python train.py --experts_per_token=4 --n_kv_head=2 --rope_fraction=0.25 --lr_head=0.0104
Below are experts of layer 5 (counted from 0) of a mixture-of-experts language model. Rows are named router (the router's row for the expert), down (a neuron's output weights, with its number) and show model dimensions 0-191. Each number is 500 + 25 x the weight over its row's rms, rounded and kept within 0 to 999. Numbers have three digits each.
After each expert's rows: "raises" lists some tokens whose logits its average output raises strongly, later layers aside. This comes from a sample of Wikipedia text that the model never trained on.

# expert 39
router:485513493473528464497487506549516508485462508502501541481506489520510469499515478476518429467492504525497555451514465512539466479538442501532531474526521498474491501497516475509465503481495499525466491491517455498484552538515540516527493518484537496511536497505519503508462571456505482510515516470484464469498498523485498496473507504506514486533490475498540514487510496530509508495475505520470497485501480469495521481482525480485507504531513478503500523494553454503469515511512497479484499527443540530508483520513490490510538483463511487539482507456565546563464500478511481496
down0:486486509521455473474488513539513486493512532487491492518444513485502505516492505472512526497499482540480495554544513477481504483468504506491549506513442508495497493508495472493496500514500466499453527501529506475465496498480437468471522493479501481518525510494495498503492492470491518512488500558459454520509520523581536532434486500496455492503494494515539463527495501482493489533506525528512505519512514483467499544524478431500446509494503519522541493496554526490491515524506529516523515505468481502511494522478519523494461488447511520516560514467487539523509484474519512529
down1:493490525477449505466483478506520522512483520527534493491515506459492493520509491473482474538498518501509485453505478474518561496485508474460535526421485492507538502480506520489478476523514503508512484479485486531513521519518436470476507494469513502497521516474493536475500555493524517468531512479525466487511512513497526491520483524491508545464477517473502491509500501533467498482508479484486548510495508499478501523502493479497518460483499507510516536495527512500570465438488537502541511487495462507516492496468441475486465502491486515471483544490432448511500518486454536454
down2:507506506492541525522494520487467500497510474521460521488488493472475485513542456508478509520508480541492465500515494533474497544513514508505507489491532506522472523504532482513524486504483496479479481489478461510508486491494507425540447488485512497504508510540464494434470465479507483529511484488508523497507523482517511418483511540507511486521455517497489521489456502473484494485517453492517516452528499453482483512483470532439499517498479529475535521443493472451490542475516482486518523526503495510500512494542498497491466480544463498521499505503478584468489511507509497476
down3:488525469488495505479554479512472498471518493514534523466522504436490503495470525505499552486493522494508519505448515456521483481489535515504508534467493525482507484525531523462484518530515476512538485499499527483469506470509515496536529540491463520527490479446520515510536484498494515487530535502493525466483467492495497510509517526499521486483465463487493421500507526508496521523486516522502530469490484480511481495561517489489475512490517546496518500552503528471433534496517533489482519497518503446585511523512484472491512470474519517535506491518503441505506489539506516481
raises: ",", " of", " and", "."

# expert 38
router:526535496519497487502488505492520519515519499486484458495531465445456494452502515501481530464489519507500542486497511471493525541524492466507462518504497536503461504489453519481476514470549489487492496479478513472545474491503484503507475494484451476533459506539498538502501482501499483483498452545483533489477484488505484504498513477528518474531520478515483485527500483495503555504508521495464455491550458561527495529527526487425445493485470496507531528524507481546545495475492516482511515529478510527519539502524505520471500496516458496492516469497520453483510487537453488518
down0:487505452524466517537542496519502518531527520478484463493523547487491479486499502467512539505488489518503480512594471516476502527474499501473448462508476493506555478466490481451512499482498508518443512475479513505507505512486464461516501466486490496486488479485499492483473486522472513491502501525487531471493468480510507494503538525477499465492519494511498540545516515497473502496513490521477473519483492576469497570481521456499549492511483484498542568479459511464526545491480487528529517511509508501496528486499491478538519476510506526506465461518508495501523529499500540482
down1:495544482512511505500511449503502492501496513527504480492521513508535538509515503506473542463541499525470530456520512474519506486472490487480500510500486534500478467495527507489528511553465522533569509510465471489477510517484515469518496528499528500491486514522462513502478488527426502531523511447452494496447499496524501491495510489483472511485494549486532485504467460461540499487510474464512439553502495474514495458523495494458556492504478475571512484520518576502479512485517509464479509512489504469494486507478474482525496517497503517503511498531509477482457476519516469487
down2:477512500496507458517493528477481530511475501539523492459521491502556482527477488519549482517496564472537477527479535546487482527490498511476483502485517515527482495525501532498478508511525532502474444441482484473524499526475492496529532463489523473495470431512422503517504486519469462476534522510528506482497460543516486488498508510511535485501503495501530522454478545492488539487522501503458514552512479456477488528529496506493501502505479493503545472493505515532490495545495456488527521492462514483506499511512486492495458516483466510518486490533514548495519505464527519466
down3:504530491477512490514473492480498511495482499491438438475520491525531480552455492490509501496472484497482510502464505457496533470493516508506528489504471476495502512489529529509510479477488485513473471491518504452483481544508505515473459547464476472509540535476514508567530470481513558503516559514488491501536496497493489467511490502531508491471502493486454506492492526503466477549508504497490492480532494532550535517541485449449522538532466504523506507505513511507541490495516473554531515530458464455519522498489512557510497509501474509530522505502509497524495496515487496444
raises: " of", " by", ",", " and", " from", " that"

# expert 13
router:496515480506542525513488469524515491482470517528515512497486488495543499538506532513502500484517497489502458494501522462481496483476516496502482445497494517544520518497545517528486510532490475492510509532445502506468538470528415507502561492484475520477528490475468515520529454514484502492497496503499520470502490487494472516503485528462514515516509511540524491510526474495518522490528467488516478524501508488549473476516490538532495502526488488490505533487509548508503506478457468518443507449539455455519517491472514495469517511557503482492461522521484547505526551463532512439
down1:495489503508462471499502455466526492511480522504497474491580505494497482473484519477505527517483479518522506509532498528484503441447496532490548465482467494471483535516504525544462564459501518480479485502514477488454485526531476527490506510460493515519495515489496531554500532546500496551506502521532465467537506499486497532484537532506506470485504509528481532467510501584526495504478513510503505504511490451515452476518469478435535485550523478528504477515523468465486485501472496514511487476495523521491471505486477515514507480478473482489488503490526504516490482462497508509
down2:525542487521458552501477474505508531431555552466485531492500511463501520515461569487504508513527448499531490473449501525461488511513544505457490495497494463515480507525496497488508556470515516480477488482489539472502493518463529488479518481525475504498554539520521511524511506505522521491505495487509492544485458496484497542516504526493503465516514520542519486559505519521518523460539496497491508482542495524488522462463506522482504474498489544459490464513481501508496494503537517531491535492473492525484536513515476469511516549475510513458477499487494504467502483505487483504
down3:466524486499485568498460517500542543493501484521500548479519492485504506491491480497468471485491541492484468478544500481480499503504489549505495508527509532463479491537506481529504514485537482500474487502487557506528482459480506550493496496535534488551533589486457479465472482460565504477511460476485494536495505478525542494495502474497496514537483470504509497483476457518500487502529517450517504497481536474455530491466504491517514523517488481506453511512483479538523498493463519478490485497530501471499470498480496497494521508504451518550477460510496484477472509515504467484
down4:483506487513483473480505513528480518517452534496499477498494500510501562507493480495453478517476495498498519494481513510506479440541518504468451528513506482481549510490537464542525527544456528467458537482497474468500460504515460479540471519554500462455516508513500461486478465516483506494516512485487551488465516542518555474501460477523491533466500536533542494499463515485473511469487512486504517501506479508482496538527513523449454511491483471481495536497489501491489520486480541516485499510486522510505483483537538506481519497478502510503450511501558470515473529498495471504
raises: "asing", "reen", "its", ",\n"

# expert 12
router:444508460508486473481482492534520541516496483487467538470509483504472499511485477516469465557446479503492543477481497507526479511511517478514528524500514508475541510545516512439543518522527500500478533513516493516503514539532503514469483508514517527476517539525474526509518446515518492436537524526515499461487445524559465485476486489493498498524505505492487460535526513476511525508468465487506476512504528475517519491473510525530476506490492510487495493499471480571531485509552520468490453514453506483509500479494480513550519502495464496514539467516479500488502469504494520479
down0:527513496495461472482530486495509480498531504516479491470486478500462493472507517502527498492454526513487513507480492458515520470489479477502534483481474480497529490514481509546502498507538522532479500513533505429495505472586495498491525509490521494485535496493453507520534513509533503471494513485507492530496527530485557473463473550516468486502491531477494495547523504534450523455434530490551467483488480543494505479477511506537485521480565484487469472484500532501494540494540515516489496505505504476476484531519515507476527501521494519502489528525489550548478543477478501479
down1:494528506541505499524425512555508467433516472467491499501504513469491473533483476501516470478480522507530430522530500529492504510500551494488465499478528502511476484495471495483515498496455550512497509524509503468487473468504522481453485502485484445492524501521515507477526469526504467519513497542493478464496485541504495531507531483496491551488501550493521541499519492531495487527542467451488497525533518532520508487471493499511455484473522483488522494527509504498493545491500477469474548489496548484524511530527536473477530500495492543496516459507506472463494505501464493469
down2:491505460478531495537495480494506507501511491414499516480502476521499520477478496523487484512531476523487515507526517509502473497482498491561539478476507520475501476504524548475465501491448493534523511498540487502519489488560471513509453480511530477491481459467530499541483472499529482482495506482501535479518481502513468531531493476506538478512493520482526442475564468506478489535483446467535507516466524478496490482497486474488533464457505480486529460511491503529505497471476441450458478499528504468518512477480548484483474468494479484515513515510512484466506476532515493499
down3:527521506442523521506559498517537517489542496464459434505495526531436492494483466521473503507530486548511488451506476489501560546511524559510508494510520465471477491474489469489509493534497534483482499471495497514525500498505501485543523533495507489509468492497485535479527518530466478518502495490495501519500469541526503475474531504511517532506493443523456505487493518482497493498480460542506513530477521494532496491494484535487478464540533511476496549517474461480500495489507520491477500492498482490461478549459512506539525541490507492468515477483476534500491474491470515546
raises: " of", " in", ";\n"

# expert 2
router:524502484494460474525477499526522515456529528478496538543534462526484512478448466497497512504506481506473552496450489481467481496483527497494530479499457506466483520479504504492529525534506499459505515512495492482532532503463524549488535517462469540514468475535525501509505545504484529508507475505465544510521496487487495513539516502476495502493481518476513547502486453473522476533535507467517455511463506484496518487498498505504522554523458519510491539520498461464511526533482470488521488530485490519506500485489494471489514480459486551550504539529494481454535513460504451481
down1:497517529522522468471547465519532488510472490500498456492512485542497484471526481521513493451528513555552480507523477482476480475482528498546534517480514483516475547513517493495492547544461459513479565526516526500478485473508485527471499519520486568514524493490487471495499565502505513491503486516522493501517468467493501510470474512491513493484532506508516482538518461483562522512460497513508472509450506525489509471530517503475523462526486489485487498499464535513482460496477502525483524495500543501502484491539529528473479490541482515509510458476508477469461477518545487514
down2:516555547527459521518500532522510485473514482475551483519492519509506529503483483514499480473488531483514515484496533484506492500484520479493470538505522516552471523468480486493503468502498496522534511491494519481466469506524549519494476542495521555495546518492487470515516471475501504500511467495499503511446534516536473537521524493458463505533493490539527488451518500479516529504525552502530480455487490456547446485517465496503469486477497482513519501532488477481459523496492449492524535540453484526489526519517473526510495547553516510492503478510482475466476531517508483524
down3:522522522507523509562481545481502517536503521444484545498463494463500568563479516508528506525514505525507528495544534515566470528489497478479468481491522492454485519494520458491442465495491524499479453473479468504503512526515509506502527511538505530484470487552522473458506489470528503471476488492507489472519529486495511475504477488497508474491480519473463498513453519490465519501498558464495485490529508492544506513496491514472475475467485479525479468485518472480499537477501537499465467503474498507529515520476475535500493496506541479545513522501482491473490493488511506462
down4:510485496531493526535547477518503541471503508501455511507475495535524508502503499506517533543504491534568502483524498515502488480579495480486502520482537475500528533526540498512508555539454521480495510504515516466481472531501483456459497469499512504496480502522509490464477489497484524519521506529532457514478487520488497498506467478496467451479478516489520442555494485493529480513476484520514504482528541497482560510450509467505480512512508500522512517517522509497512476538475480513527491481515502478527439506481533447517454482483488498458515489481497492516466488509470440491
raises: ".", ",", " and", "-"

# expert 6
router:500499513481511548523456489531512510483488470487459515488489465538503454474478445476470506509499504490484519499494496453490495489474460498501516525514497475486468529571527510518511514479579517507479498475472467509536507495517474553520477478457503488520479486510494497520494528486476521479513493520476495504499484543528533503487486545499529515501480514524489496488508533461508513509495530486497517510540482499557512472477538492498471492474559519509460491491473475525488487549495499462535509534431481492496465492507451461495484477513566545509492504511512502533474483513474486485
down0:567492463475474452557512491475483534521505484483530532521462467489484514501510494441480551464497469464488524494517516465482485480486494509507502495501504524503545474489500501494586502468522527567475495504493518494514514453531485491496522468505501516481495463533466512510494518479482533492521517557504528498496498516496496485515474501455509539461519469528534514487488436498522481525471467492511513510517435485541513512524501495509499477508490509482467546497496532501482534492515501509450498484532519476487468498532522521483522506472508498511508523527505515453508516472527492474
down1:486497469480509535479567498478525472503532522518502486511536541502439520467522493520534494523493524518552495531529480499498515498481537533527532494477469464503553479509490515491551518508469503532483521508467536519458495473508519488538494458445536491517459535518523481482500533505522485497507508500506512528460522513516498516540503529473528500520474473495466476466481522478491520489520487493499481478435457501509525524475499517494494497506517504540490485456516521436534540484537475473453474516523465509469497483498486514489508485492538509481482498519518514487475457523516542495
down2:548479479473503479504494474503465499539484537509513520513517463499517511480478520454554478459513497515527533498536512499512529451513512486457468462489508489500490503458496523514490523500499483525523502502496507472482487554551541468548475514525489503498519522499532537543485487519493498505493522472501518496480517509546520505504527491509500534483477534457492501477495553494523497515449468503495482499497478523524503482521481512512481561503486467502503534471539515483480475495504493464498523520483518474554567493494507533492520463449508436471462467517485528489507462506516524551
down3:508536490525462482529478475509490501486478478518474499486524547482520509502439503526502475504518459526527565525503499540525507501485521515488495505498513518499494532501528491496494499491475477521529496487520501513516522471522520471534524481514480475469455502525534505488454472510484530492524495479546519516523513509525462513493504517544522442495546506467512513512513477507542472506491478489543489524487533497488526469476483434491504458497522478487526449520481498473506508581506527513509455490524517544528493555491524474486523512496507512518474487470495522479560528517462455508
raises: "\n\n", "\n", "-R"

# expert 8
router:489504502486515494492499499536535494466471502512482515491479499519554532510510546529505480525511474489489459488513521459467533487464489495546477481494486557504467520511523532490502519550515489503493529516463493477504534498541462527503529516463494518465487493503509515523526502514475471506500503527514522469486495504506463533510477519458499469494514499529506490520510468506508498498519476513515477526485490492552475466525526515509469497484501478505528530499502499516502487503469453505478520478522466428528508490508500468504500512552544475531418549533496585507517522472525526447
down0:458467525541549484519505471528518513470491518485460525470474500488583439467514560483502507499492495521494491529474492513478497453513463494537501549472473533464447477464552540495497515496476506554506472508503503492488504500522536564477514470469524494498493509455473490510502503496492517483498468514478507502480511507471453500505483522508488472517501478520528493499511498496486519515466495532469534509537450538522529475476509506488510483535493471493462517500463450493489503477510512475519502526509491533499498484497447494487473513484553524496498493517512518508497483502456478465
down1:485501485477476477573476459490495483495479464503448515495536502515529489495503493534495484523462472528522489527531507487487506503451495472482518480475470499487518448525471539477489540538506503498482501539473511492545539490509545487496510516495529508505530522509518483491501479457471525508481464540460491480552499537490509542476511523446495478507444517505494491532515538554467503512471549509494489471511501501539493514479493512468531505513511470483498516452469546485486507492490519528517509458466493501527496515475465512480513514505479510504474504486519481556524550484520487445
down2:506479494518518556480498479487501517530530486524477523486514516486525464529512491547504516488515494471525482469531494513501477471477507524506441576511530476469493482481477481498503487474514512505514508510522509475459505515484532471475521510523536484537530478447530493481520475507477479462507486505478482497514503494511480473491509515491520504478461474501486528463446509505509504495488541546516505475488481445512492510500507441535480513467590482463497501494518503500485499498546478530500504475495496494450526476494462519518459480540503523483477536538510537471516481509465559528
down3:508545512483532480502471554492516488515462498485477523481514512471484472493492497508481512490512539507465520482485488508511520446473485545512506534513549478458528509524486515522529505511535566488449475501521482514503517509497490475489528491532488470499483509520491488466497521457534508478547538466533522505478539459504497450465507477505527508507530503515475513503508458480460508483494511487504466515481525518483498532517478505508514486475489513450497496547527473464494540547516480532517490504482512532512538456489513553482466464546510488456509496528515484490553511451526535507
raises: ";\n", "\"\n", "\n", "201", "aces", ".\n"

# expert 47
router:513532525536469499506514478503500535482463529489537543471488475499493512484485541525501486496533503455473506464521558495486484496444528535536499486511487524518485541451514492504465543488470482514543518452484477526480537486514458538505530498487492523498498464507502495520506491477469484501540480497510464488466506525510519522501457492487470495488549477503492514524527478483455532471540457513495470533472494487490460492485531511487508465529471462554520494492543520483512528525528469483518490520523473503484529474530525503534510466486458511506517443480472477494519535516506478499
down0:518445466491487532489508487453490467553477484537511492532503508465486494528523501463519489516527487489492503502512458490563473549523500518465490538516469503509555539504486452469474491481483510464480492476513525476502475546525549520478493491479507535495498516493524460501483524454506506503487550495487507483509471514497491491472493505543495480502477478498523498490515526501518467517489517527515551523527488490469532487496483491477503531512486521511464479520475454482496458453500486496476505472511509455464544511488466543459518487481527535527517519466476496476465549486517454468
down1:466464440548507474481480499493478489497499518436476502519504483502508457532527554492524467507496509518516571515456521483502473479502523506526515482466467519497466477461518465498475480505475487503479475477526533512515517537469513556517535508501477479475502534479527462518481464502489485481524494507473511481446547506530505518498465511501483478516513491538518518445474514437484496496507496513486521512487465483497496495518488467536504528495504499510463489510524496475455507518470512507506502508518514493467540479479473482448454503539502532503507486491478504472468511497490517427
down2:471490548492523515496485493484518512489503480495466461499526506521462500493488492563466481475502507546487496511498484526477521502521502472489493516484484476505505513468538503511442536509507518489485493488478495519486497504496522499466522529517518461532476479503497431525508506496515526496516480467462500527472512499468497546512470502506483513506495555505491497490456486449498542522508533519489525477487478556528465460491517493494509492447507452483500462495530471447514454511489503477515516465520514508547518482529513495540516564489532489554476525497558509504512439484459523492
down3:459513494544503489488486528543513526505502467478482463482489508547513517532481476487476508486525465490524492433496459491506520512571484474516510517490481455504528490520477496494552479524528507511515535497508534513518437541485518440463440519488501515499517458498503519445507479475485509475495448499513539544493476512543501497495511500514533516495523528513510508515510498507495473487507447485536499517560473470515533488516513484521484511498529498470517513481459483526493513500446507515493496496469489457468486506508503477498516484501493523569476537482532522500487497468515490519
raises: " ", " the", " a"

# expert 36
router:472555520492498530497492458511525503454463529485512517496525510441497530507473511528555511500476505499512525497501486520496527539465473503554534486502452518439535509517499475470480526509537550518471512495480446478488516511528502488557500535455487498488523495490463511477528470524464507506476525512467521460484512521477512500489493521523523516516456450496522494466495479470520490492475506462481487518475498465510485514492549495507467496511484481505494527507506478498532525491517488489496476470541502517537544547511465521519502509520521520503527540489478541481538527482535537477
down0:490492520485494504486490501518493477491517475497495501527467462528497499471497510512486535507504478500458515552462506478518477505515459478572549510541521503504509513484502510542510510485510476529502533523475526477485502494465477508495516489518457529474575496506497481504487489461446528493526481503543492527496435497489447473523532473487491490504475527509463501493519455484498494481486537525494486528525515529485561509478487502517499495502503469485503439490493479513524524505517527516507485455522562493512506500478453517527455506505496543473442510491455469532514473527488468473
down1:500490536539501470518460521471497488492527531506494482510508475500481428506449513535468476486488531517484521485561489496473474517540457505506481505508498491516492500516515493504517527467495425506469512466502475505475480468454491496581477479511532491477469516483491504497472501484557502473475494509506486503510490501537487543538499477493487553510495501527485489465519508481509515524515443522477553494537523522515524564465538526533513501474498480513477518511477535498456517522499508490502510560480488490483471475483480509518497475499462518545511489527518483520492484481528496500
down2:476498460523466524501504476528454492491517513438499486471444452498495507454516504505444498516499474470537512512511504531484500505483469475532520498513481488512486516495480498501506529497481484452497490520525471487480492460469492474521452505529464479453517475532546538520501542492526527464515529523486473533501475499495473529439533526510535498523511516489507483485511502501545500546579481510502491469522462483508506493497500524517475501508529494521502475509488533512476506505485505460489484503534456518501500492519537516499487491508495472508482517498537539529466521454480417504
down3:481487490500470499556516440505483504518452512488487540510528459521495506505469467477538503499523504472473477491487493479465479496497535518486465494529516497531485473505471503530458520506507466554453538520487489473483499488516496494503497521494463491447532510516547462533503521511499489522530470481509531497502512496462560475510499488491516490515519479523518506481490506507510500477534487495502504509449519564512514477495487513524516515519481489487444550489548543459479505462508486455473494505526491487490515510535539505530497476539535509531450521536490548489517502551538475492
raises: ",", "s", " G"

# expert 30
router:510492492475503501506443496565509479446465515485521483517519575468464450478521460509467476558440505484498476503518495498508538530493512470517488515499489496467448500497513520507538523457437546512488510504557566499495473547494508514497476518514522450541466496481515496500497490470511486458528484507499517526541495482460487497477484514507500510520500464489527512491477493503494504494518514498538510493511486510518479496477488502515546478524528504465525491514527486514486458497489480474530507526506518541474442484500502515484522487514496520508532534481495480470538466484486505508
down1:513513526474545535506507519485532476448474538517525512535513542477525512524525472478449497491510522475500503515481508561503529471507500489533467494557504495517513500543472467462509491498516514548468489519461497459488543512495502491498518490491508536467525481488500508470518488550496478522508514474542505482502505492478560492486508489500501490506505457494491488536525495503526473536453514480505547540438511499472524528455501509513486561478487517502479518505528530508461496492536450500451521512545493515494516499501464464468526532518499516509507502510480513475516504530534529462
down2:489526490473499510482486499493536493516469479557497503514477489498472516481525527506505547501483496550495539496518473500461523462522480511474489506509513510547540461480505531519456471444527500506494485478526466501501509480506520492504471503494515488512491510502493507483504514492492538519484524514476483496509511513532546510554468471497544509516479479458508525535511497494529449552472505515506472446487521538454537489449524505531522541496503468475523516495473505524500488550524479494523487456520526492489522513487467497482495495484584471537482442512493473475523542537521480509
down3:519512557532490511524469508513482521497493489508508496546571509508500488518480536525544474534477471467483498492452522518497484500499554482497534463485472499472499509506508486463532538538515489488532507502505485521497461510488473534501481515528513517508434499450515501531475474468502513518488495500511478459509516521446471503514530501507515429528508493473536503484482497523510508468533512484525513537519515540514516466508501549503493504504461511509474519493505478506466498484511531495486485555548491502474439522478508441504497490479468524478514483480497493476526457478457454501
down4:475499489529516545495488464496506497511494481522516498481518525510509469469492486510494493482507500472524509471474509509482466505533537488483501463465521499520521521476472524525530499443500499494498474521507466472558522519502499497493477486439521514524496484529484497534478507504534488485472500553474488491433542515509512566479517532503524488544525514480492473521454465535455507520503518515551490514482514504464508478504497536540435487531504463469508461510545566485509499522497500519474465514505508478514547551479474487521468506489532498522520494538503476542510492476501493473
raises: " The", " In", "==", " This", " It", "The"

# expert 27
router:506507488521478519476486479494531534516497520463466536500470513474461507499509524535515482480546532491517545499495517541511472506460488513516467511493494491459479476510489477523502492449461493490540502483543521497463494453495535505494521495545517516503515482510552497538477540501523509469502492481532497525487505516539489518508518477487523513435501427509498459527501478505442513519482526527515474504504479508466518498472494498458507461514495463515525439484500481490495558521502490491530483498510512545521500487535483509501502518485506495513498504535493464434451546545472490484
down0:497506481515474499476472500477561511579496461520507491452487508482511516478525523490499452530466491518510518475504509496517505494538527506486487501509481500503486489536521490502533462490525491578521468529533464503497513500531523519464478470424466498504490486511488513507457503502508443527500457472484515516505507484541478510522518541477525532494459479506452491527524497487513523510530481523506463473526487476516541525488507529488493493551501495509505500507516467509520491518561478497532466536502504517514505514496518538519521496503521486458505515469470491448466510453537514477
down1:503470506528530474523492474518519494480515517493526480468502488482489501463470476433495478476480527501487511555491517499459504533565514526511492492465492506525523493520509498501512535489515510512517483492487513508542580482527508477498527465512519523517462462511535465513522484509520478478520498491470487487490527538512460483487511467515499501567513511493541447497516540519475519517512481494493530481536490510499509425504516495490511501477510460474491490514498508506531462503462507465550482528531484529531528470482525459527485464481546496503514515487484541508518494537438504492
down2:490490519488496548492544496470472535509472475523528512522565569515503506489535491537501480487497522514476494479505486479483519590541491488490511539540504472477496510507519496463501547511474514494538527492491504450517506557467467471472524531492504489526492464499505532484518472487508469512487567537502516494485521505504474468477454491511511456485493472475512490506549463513509496485509481507548520502506502565509499491511498497539487515510506509495519500498495487490463540514531512491487497507487495475499505474523535488513552512479514534523504509465540528441504481464482490477
down3:529497496435497531502484521521460497471493569474505531531543497512504477499494495458480504513499525499471509534478491524490478517482487501486471502546531511523506532488537496532467483490464531528507478523515541511493499511488520501492486496444498538527472498452524514508437431473488474503483527500485436510496482482489527443490526469503507472542477486551530504522508484464472516490512499525488521507526494517514512517519493547487531492485512496535497449499496501510462542503548532504481516542500471550510488494502477497510510472509498477491529452470478513499480452513515501489
raises: " the", " a", " ", " this", " an", " their"

# expert 4
router:526521505515502493495491463489494520507494490531542445466507505509557554513498458493513447490485487514533506474500517473464537494477541506452516492480470524513504516500477513454491463473510513483468488505474522478540482557501497503517436504454484512484482467503505522504530504475479514457537484515508524507512490546490506502477482496477531464493508474539481516512514503480532476524482517517519513501498485536534522502473545530504529460524480509513500516520511487495516504528462524520529438539475483494502556487482515520470493532557531468503537549505485485491491457480483463493
down0:492480481528507506460483540539438519496469496514535489500524453533509466518466471485502488545494532462499500510496503496504472481519483477504457481480543507484488507480495482498470517530488486517499495466508489522502487512492493489496513427512497512566517513495502510511505503561489529505510525541515528559528478475537491502472563496579471510469498477465488503502463493500472502524498506511472485470446501509501537485503452499462504468499453533522509473492472516535501480482518486516494522506497490485503481528451482508517544493489494561510469498476517543470491523479480508507
down1:510509517527485538499510492539525524482516495469483532516485478512523492534529497466502503488504493491499540483457521527477499502511512482480483538446539543553495511524522473530532518507487470483493531534497527509500531485497497491544479543518464464480464480475535496470520492516504535511500496505473489485451459536540475508491502564485473466518532510540506500483479490514525468518502503493525496500541549515463558481473472483522488480499482504525451495478507467489477519528537521481461463498510530497513465490474485468487550488466524495504486493484555443498502470493493491452
down2:489510477440547492470503520501515521509498459501501485459490461507480509469469505514542492443533507485522507490512496481514494570514479471487496490463530519517480513508515506505527480503469474483490502486468471467533517496516518525467461520463501479519484545505550518519495453469504513472452506468476463518479489519505479546493512497530485520534493513473525498499450532498454535528554464559478476462529489491461471480491491520432499491459495525485514527468514517519488477512520532500510547466532515474510509494497520469516521478491500522500496520480519511497470521513535497518
down3:498516512502489497530481518519464505489465499480556494485535497470510472458477506515477486464528495515478552487523486497544508475508498538495482511502492526496483518530479467534504545548516489521495444486490522504493518518471483487522525500539494519479511524484467572531517516505493452525516509535501527486476535515501495495563496448503496503525509534527533485499543503496470507480503495528519487485537488468516476532515509503567541503530541498496544440488478535505495487544505493483510531505501503534541488483515485527512482515519504536506472505533517512482461501434507465540
raises: " (", " of", " \"", "a"

# expert 46
router:476519473540484562508537489504501432485500485491516530471478498468538503511459528518501500490499490509500470483508447484460472484449521485498499548507489485473473485528486532471512515499507498499526487564497484492520495460535519488506504475471532520493544480511500510511527514491501498516504524532498524463505467520463524524506490515481482485528469517487495516497519512482510484481506500487533506533492509488487486491501463553481518509502495496509565550487470501518526546482455488487481517469486452458503473511522487512470488483494496573519443538544510577516516534488497489488
down1:488535517516514527484472513486476450508513470519473545477491451507553474517543516530500503499507504474518507490511488547489497497533515491518500531486493537525516539541519529501478463505482512537530497520488477504501471519526509482528473490463469487562496514509498496515497484511530510486525544509500517438495470462449487537528494480497470512500463562511498463486495492551469505501483488497543508488487508500496478490499463529480497532537516475467497493531454442509500503519520495476498472538491450496489514478513499460495505532553518542471500500489519521466501563520486524466
down2:524477499470500499511474469502521495512535544478508527492506517496482488481508493481482529488503494523502522485482493460451500517494514511512475516470471497520459525547563506523445455485491502506512561483438482516523483487471495501486507469457503513477503423544486514537485508490507504556493536526464506488528497489536530506512489529522459485487488527506469509523504463533490495538497504517526558450458510467526486508481474534477514470503445503468514496500518508532500488488534502533489501523500506506492537530492520492506509513512497503437470527514528528508461543514525533483
down3:476506503487491508532459495489525525484501504520502517476474458454511474513494497508490532529526519465514498511565488495469483492509525533486519489538494522516474514485508509504453496486502387459523512496478512523487447520502510469480525482491559522487510534512493490508551496476515507505460534540528560489479503518501518498516526452545475497492515494507502521577465526480511504495455464549517488519517495490474518521496487511486527509499521530520488494526533491494484512498477474493465467448542481499507519486495517491508476480477502483455497513492488473502497462486449493486
down4:548468492525473481518548516505522516504521519468500512531556498449476487440479471529487506499485475491541524493528493482499503537506496514487489506499519544486497469489475487494484512517503516504525490513497480493475491514491532518522534486507493430519495491500511489517500510497463525530503528516487478502438482527425493523551495474463516521499518447479526508507480447517466463485501459517467528515471493532543482503514487503532531467453419556542485512484514483505450494519458503474494502524485519498503493524483518509518485503540533538503531481509504496493510508508505524501
raises: "\n", " (", ",", " and", ".", ".\n"

# expert 41
router:541508535523499537478490490462498490478489502512473538506471476532500540503560514485489561517501493485464494477471484487515427502497538487512500482500512493500515525519507546533519498498492549491508508533478470469517530490497501501488511526470531501486484484495500464504563476493484455495490499489514514479514481505508510516464451484500501459533513462494471516486506489456514489464478497532475499497474508484507523516448513515513529514523517496515476468529547520551524494530496490477512539467520489488532560486482501460544535489516461510527485492459528479491507478419531488516
down0:515500481491444482476458461507519539472458479519476516513465498476527551479534490527498504529494530526517516515502473523526490471532509481496507524490528527542529528534473526503470511503492502489485535515469538468487496519529492500547530479467517494458487496500539533534499527524485479501513505447499500470484481513502503511509511531484484500518488478501481538537546511453511472475461484528499452510514495548513473543475480452511473523498522444533492465586468530529517503494484506535487526500469498484508542502499507504494492482458513468477493493529488498494483496472506507544
down1:451493551494488483500543519439495489471463515468517468471502491531512523534485514486477525507472483500512525517526473496512493488485497487538426490497460447508545515498532481484493504518481515490474471479489530478522517501495515476495487456491484529470530513521492449488556541475543529483456475538530504516528509496448482501465495510492513504512557534507507495509480523505489524497526479530545509461486514521524489499519474497540535506515464501524452515509550568456514468501496490475482513507510516496506507533468469507500514489499476519487489475451509521486498477495492474482
down2:538543531485452534514500477502533516503479514519514502514524471441478539454486530467532482464468471501502448542447467487518467493474489480495470530514506483483494467505516535486477479522531531541490512504494511536507492522569501496513499504535529523478467527519484506512492539503474490483482538523527511522495479454518502483476522482523464476467467505477488543491479503530483491443500532512529476455511456508508487508484495495492474501499474513473522518447511466464487493503507514482504521480514505497509506490471528487499554525499504503550501524513481550535479497459503547518
down3:486486490468533486490494453471506477495506514471446489508492533450521522487501517521499476509538467487482473465518485471535516432511526495519528518537462477481485503483493478535520491555516561539524508505506530531484519527514516516502533511509514502493480530510497464527496500492486491513550440463458505494526502475517500484520537521504516525505496510524492504479491504531497523481462536506504513505479483468498484512509490552496517481514524487505536484461523538490495523479501485513476507411555478502512524530488454522451452497536501501534512486509485530486505559512529499485
raises: "B", "Ind", "st", "202", "by", "M"